From a checkpoint of a small mixture-of-experts model trained on Wikipedia.
Size: width 256, vocabulary 22169, 56.2M parameters.
Experts: 48 experts in each of 10 layers, 144 ReLU neurons an expert, 3 picks a token, a sigmoid router, a shared expert of 192 neurons.
Training: a variant of SOAP for the experts, 421M tokens, 6417 steps.
Below are experts of layer 8 (counted from 0) of a mixture-of-experts language model. Rows are named router (the router's row for the expert), up (a neuron's input weights, with its number), down (a neuron's output weights, with its number) and show model dimensions 0-127. Each number is 500 + 40 x the weight over its row's rms, rounded and kept within 0 to 999. Numbers have three digits each.
After each expert's rows: "comes after" lists some tokens at least twice as common just before its tokens as in all text. This comes from a sample of Wikipedia text that the model never trained on. Tokens count by the router's weight.

# expert 41
router:483478529553450551503502460513399557464413466508494517548516529500465553466429464509555551555504511485558461497479533502510432464514494494497591387520473498555449492481492538528461523475510531516500516433528488458631501484510478417520605468578534515474513507498472490496470500499580480518481479549555481531580571508493506458537491473526493475455524520493502494389471552505509503495497
up1:456522497554506497476510494443523461491558435547477526556539564545469487527465499522531496498475428516571505547498483487541516476549484475533454515489500529516471442539508537475500537511564466484480510491586538563437472469510488508487488544439526544495489465509532538431556482479576425560461539511547502508504550530471496403491478510519457472442483612534451521447458511492528509509443
down1:503447529528522594536523512460573493511479518544520543524429467474538475569495474404463528531490497500509488441480536510465549493588475536513433546519478509552546422500472464400491483532498473516525479454517493526508532509523553506465479518541504497542486509521467499498480570486460546507500519476521431506481568571547411549563515471518458539524500442598489549593545458487564497545556
up2:520517518582572495555532506527549581512510512502514493540577516456508517472525472480533477490495425461513483494565471504487520492506466569525494448491493506458460436530492470558519577488428543491489473510458481496434482565466568475555456475551511480529540585522529521524525497479409503493498529483542484492480496522486475502596575458549526496494568534469480500465473455563563482469472
down2:497530532496510527556488520505489456480516467491470528504538544438520504548462423594483480550407536513520456506505478489485502555531475540544521528547509535471547483476551494546440446500467434472496512551536508477560538439546519572548524528454517491478495561446534476458481526445533511395539515518458463541519454494428486459473497513611515516526522487560503440543466505577496475498435
comes after: ",", " |", ":", "-", " of", " the"

# expert 15
router:481493498526490524460516488525424480480471487538441545496516517579410609459491503496532518511479516438475574522505516443552438503514536492473557439425487529466489461435553509498514531449504493577500478460572493469580536541544541475523553493524547498445419535541458498448424498484590458477554518535497482515615527447489508488505443510467535451507491404533515442531546563557493481548494
up1:469578497541503591435536472508566489485568500594441542578486510590491500498448578493482533512423443497461547498543460506528521438461516484515552427458455556474509419464454477502516493495500522554549508532513511520508536559561517558554518479547506490462473468540472450395509508557518446504576500558485492469502471469446490495401489488531504542437491501480564537471457548553534474494474
down1:465611454426473536414428507551464448526464485379521441429490476465567512417527597519441495490559508482538501557549452495538466443499556575524513527487490504491544543508470512525512591472520523480492558525535473490492479547454521493502469550461556490499480525498563535490490459521465545546463502473491502530388461544520535529497458474471457538472526507528534497471501517567517482482541
up2:436496521450530458504521472571463476513469480482457488512560497552532535481521527492542549560442479520484447555524515530491514525467416434521513454548543454529505547515556454518536521486539456504503539525523516528440466486540496474550551525519522524458477477472675456541453520511552479509434382529494533455473499516516459431459479447468452555512446488475510458472409502543479544441488
down2:533493494503489470458497453574525488459572536524550523488474470481481496522398533424500494416426571515497501582523505504522518492523490508583470536566485529465523572452522546545470525535506492520538476459508518531560427504519439474534507527517434506455576509511531469556489532453549430492348486559458474485486511499546441465555582476482526493439490581518546576458551502536491533503480
comes after: " |", "-", ":", " the", " of", " as"

# expert 40
router:450533443500482467454478460447534450512545523530504530543451500507414486476549464516460543516500492506553472558527381460450475529438496492511487491461500516567508551524448469429524483497568558463569586528426494519496478481484457512456537482479513505541545491560520573485428480540454510510607546561509424501350524485497536490505497469461465514490548477480565492541511521492487498465490
up1:437552500545513519515473480489544495480571537591504514499479492529495522489423529522482534535530494554548498558535492499536492535473533574471522475501487531473510518512478534404495508432570593469449540457457540477544458425585457489472464513523470540448569534463464530400487483537468454488527529486441560506458466459527413510500490492524535511518544485494516454560490460500422488443506
down1:565431524503512518537461484496536446444498513503542546595499442494479492503510511525492589557496483510550503496545451558538468527478496469498478517457478415494486565530541426490514514515552567446506528561520513568477452464518515414551471529432527521547578491530489485383531446490494485478493455507497443482434494541532418480480561485495523504512468557497530549531465525462486529408555
up2:455515451497580477474506385569505532508488554516491499527530534492500584469540509481471482520485496532581491538491513539524552452479469508455520513498522480476489503473433476477518527527519410419503452569521462565502499427491483464446462472460516446447566557459488432537469518520499490558470533567492446458453517451520478566459459561485452468621472446509549488447433457502558430521493
down2:516602576524457574499460523497506541478451528549527528536485447427448522523471509475486515436509437568435519504508543500500444468396524512512456471452539541486568439502467490497526519485509560538573513529514529526493494547519536543538514511455515531486484455522511504491434540494426583457550521446502508452500538432495508451458510460536509458447485523463474534517538534535468405521504
comes after: ".\n\n", "\n\n", "==", " |\n\n", ")\n\n", "\""

# expert 6
router:498407591523477407536467516533467461510464483536468439521537566543490482485400486433535548533462489495544495512485460492410439455537538558517484525575553427530477524496562506510511541480506464497513594492500509441485472460473521464523480471519576481554497547498479521605529494530491598494455550530451469487520466449475562450551524506520509479474464520434499451506467555510526524543508
up1:515455495537508414482501522471541543496498521477471468531453478433590583504492524461490496445511514464516494476413515469498500505528555506489522564496500437552528544588510510420528518462459504556501510574576486518434548504524445418457459447469513441581483377452452461530453457535483545532531537499503491467489426520512595514544501525451581468486543498530461464522534552463532471523493
down1:501434528490491544512466472456485436496535531518492542493535472452506522543497492516391485472513467510514491473554460538545411510562426565566514471510472540514510459492522579408526479531571483578493425469532583466500504467524547594564451524483481525516525459497486441479502491488434539509477505544570494532457457487517506416515476541515509484482446468471481526500464436475476533503520
up2:457494604529480537538521432529460536505513496484483463502479519481541456507490385454449498553521507539476564520475422561557505507559514472502448469506504586492522520498407503425515568490570439489521519612538423472441481454443466505514526449517468497502504457504560521498521467503509496489479500493553511498527501424414494481434536483566438448476544477463432542474456500498534527475489
down2:480580469446529474488522568454474421465531535480570506461559455525556460510536571475429565568501475529486478405482494469471476478546498468499482544429488505493514531580520514492505512557455508582503562504528528484473554510562581500546498483496519468447525458504419482449473554442507499491497499524431472494452482500527431531483412407514530481444519484510457461565510505557445466479478
comes after: "\n", ")\n", "3", "4", "0", "5"

# expert 30
router:495503496515495438460546504507547474489503507529493489497447507512494503497490507450519567475535546532480478512539434413486491421466487481481476537479477525504409580479497535447469557439537493493563487573461457461473539486516502473528560491559547463483498528510474564561453457482549563583493494588488519507477487432480534547504415444544489495450541464496567485471503511533417490508551
up1:499469533522495489494487449484426491511457402476560460490407505544521516453448439452550485528520431546489525536509533459500535561488451513544515502498422499481472490443490520534513441557526591486547507518561477493501443583473488441426484521461531452573459558428518492418447559501495491481467471503550501466472461440504514491506433511460512495486507448488535453448589572574532443458533
down1:495427517527463486455495515484506439409506550492509472539532453540519534584487439529446432484490607606464508508504480523507522433580508516454491517509458510463518561537477550540531560516525480465513541432534534496531510479491540493487508535435466480484525485477484447435460451496538474522515491546505507563466560519491514537480573514478448494497489582474479547492546517453555442522521
up2:525576554511496534483501486578469530457485499530577521531406520631418451564469505448510563497477493519544399496545430558491496508460490529462519565555528554553474417548510485467541520456535470508492497549500466519506576473498481511494503463533439524457519461507562537497489489494505444531536517463515476518558508477472487537487488469472559550553431514543488552428535530559501560513463
down2:556516488421450424512511483488556482493512530413547398528489529452618488449486492445503522508564529513421511444531512440551558455438500516486490509515488547530395506513517500496502477549515460478530534480467475471460434500492462459547484541439506502439550511419486454513501467519490573592433492544481522488472447572435502490549475473534516476516511472480488475506477483578455437573546
comes after: " of", " in", ".", " with", " as", " for"

# expert 1
router:484471551493600455448497502520537504488511573571453554523437524523443586556491475482512559514491505494447505541504512503433523470530514487503497463524520533512502500547465506450491453476508552487447530498531459512548463541489489446472537451560504468414477518540520517504499499533463538552497515534577493487516490479526416571482428503462450461482483423461429493495497463481510506502574
up1:465529466565478453446474490528526523523525516536461524492631523470514531575539481531554553462415393492506479461483536506427462528517529512477526491502515523480447491535489553478524549527574562532510576542487473461423428433393490441513500535443491515478539449509463510461521524493520452466551518558521491504587480462515424582516452497456445504526511450434437473447485506440507521462532
down1:544502488526514494529496516458494509387524534462471503523516505551572490502516515408481509524491489541442475490558462471509450532504478477519524538485478477564529505476512537497506519417480536488493487512497466571493440519535504520523515470509556554446512548444490489524426532452484440457470533477585514443576525526465519435609503574528462418513465584527480554529546451572513565543571
up2:532491531545522498536480515443519467444494630529519551520489419511461546508526493413545546516488494502508513475520469534471474511530512477523523422483523509512565419592546514524514471435500544472524483467551477509485579464562524508469460500536538491495497477447497529473422414516448484543544487509517515430514521507525431518578454482519478508445494545442543442516478515468466478498515
down2:404546498579495479480514444453476509525500432500457492492520459512494443484535581441452594522506573508509512524406535535489558560565524493449483512441563533457515489506524479544552476490446469454484456478531557556572459519537528521434508501486509499530548449518513445571497515532504489519516578535518487555413526506510567486477488520495490510527497548494465524537406477500527438534513
comes after: " |\n", "0", ")", "5", "4", "6"

# expert 9
router:507464495504497435488514500532519548469533532616455532493520500519442516514499446466502559546484460532423483547533488472472411463537511492564534498492477430534526539502542496488479483468500487598456510471572468501517504558501488433504566515562502475452496568531505617473435469552505527504515479434490505513466443477507533527521385523505511494482468385518536469507509483527476551510516
up1:504525505473473476546532513500482586489494485482477423456480567476439524420474505481434427496526482480508524491516455577514541466518538534497491550488486531522498525500513403479465502486493548492514548522493538544421451518493489447532497497448438555510449507459502458561436506492494487515394553504503556502492482518561502464520519502558494495555405469503596455476536413507491472589428
down1:530505400439450481551476457526502459516535483512499453459568476492494447472491503470456502529535516526507518522468428556439460488540524538446503476508491552453479514455535513535499528540485494485501474459502473474554525565509477471508530508552462511540542476491487551433526395459504560570484460434551511541452495529446468564542469480499416556472500481482457458444545561478543455509488
up2:484538525475513480529572573438586487439516513533433513534539526519498496493446551486457533472473495439535487455585477451511483422467504466471521521580517538477573535563432475517492429565520489575507514499446570515460443467472592519458484460545485461474489516567535539481548539544536493433497489550520433509472542492520420476461557471565472472522557474505514425502471535492432512449496
down2:543434530474517461501513439551475456646427485498450566534408501525459561500534512508525520525552494499447560542509496517513544480556494484476527580384572563534523504452486470563437439555470512501535494539516471497565537564476514565518508511548539428487520460507504515512547479557453515534456514613490506451517501484465529441482597499512436500463500565510456488478508539503545515519477
comes after: " |\n", "\n", ")\n", ".\n", ")", "==\n"

# expert 24
router:489453520602392503490503485562396514548445521474487564523507527492445523387492480530473537507578539473556485492460500500482494457455527492529501507505458546483411511515506492453501474470569487466524499417442467529557585541502521471509495519535553480522435488525485457470542544530465528531533518522528495514541418459527453492520484509528533525488504456478470471449528588530488491482525
up1:475392456533565475471484508481523454470490498478488506559487609483473499547480448498513503460498572468482533471566516558514417531468480459492480477549425499459476495554516525534559545538500499486559523500469436497442542486483451548504499510508512481488526536453486515447446520466491580445547483506546507424461619418466497515447474509545486561508498544539472538496367538461502513535484
down1:449562497513492486450507530488499538521501498507469439571603524433463535572468551460513517490493494488493519582529498525468410490451475481509562518480537452467538480470537510613404497573506497482496460478566510458517447453496464497577486485455552510538509541542530525424467464444619523531565492554484564474479526494503506527517515426518512428461494444533475525503501474534495504617480
up2:541504523465530539546474517512480492466518543489492480546485509431440527557501443485460499472529507478478513477496526468469489522483529466531550474568444524414517569508602520553514509495509492490438493517462569563527520440470528445433488561491549498488408496499529558505513469513591462530508443484481545476485485440461519557513445481514463423532501518549528482590434458430471482448525
down2:487461463532526537542461529557447503575482480462482527525494544587473480527554513510485458443498521479501493494448499487464511500432417532483559449514577552491540454622540508472441623502537571496528477551469492538524519511524481584547434447442437506466508559441463470485476544494528460470420479503461480520501488494490476551495510523486467467539491546497425500491434548524467519527516
comes after: " a", " and", " to", " the", "'s", " an"

# expert 39
router:491534486540507438468505471529544535499536520541455472536438528461502508494496499468510541436460472497467498569540491428513463396509522421491485461424484572535422483489500461569449540415517505501495531539588498501530474490489482479484540500567573506457569424555549499568486490499555575538520531548487504550497529413483541498506478487492483501494490510492499474507502525518415512549524
up1:524465527526411469541478504475524597513470466496427442466505434516474417499412443524421467502479495426487465472505471460492516478503477440546501515503475460520426539438514456558455528455511531495521530497550503572456541501420503512522486478421450523557529457453498451514510507448481512510492474544533476472520486562485580431481515495517468520480429514560485613554438476492535446513525
down1:475477505443517538497491513593462424519453475449487543482516462492484540475492469563508501517464565427408528547509546439510487519514458502475528498501563513462488472516467568571557492551504506496486536497488481505531466478449494525559489517458435503524488526509505459488429543523444509546519565532493468509458567404485502540468503361537461485440521469458423545465545471526550512492496
up2:504543559532511508514476513463447515555542569539465536556525487502474508495490510481445511490529563509507547469599577466463525512471473588503486576542473573463541400511528510515625473503494487492569544488497473464457484555549429459544456563519499498517455516519452487531537470544516501560421513547462524521513452524508537450611498450544463479481491511466491446504463473455421533513476
down2:499419523453477541503489510530494464498497477471513470473484519471472477520493571440468453472591535420441472471473509511476472480447491456461568447498542451442474521539472545454527535478489495580536544548574504490535474438496546463493517481489405486519517497534433431499465477475514485486511491513546537470508445527511480516546561515476518541463558450504462495518544504514479440485605
comes after: " of", " in", " to", " on", " from", " at"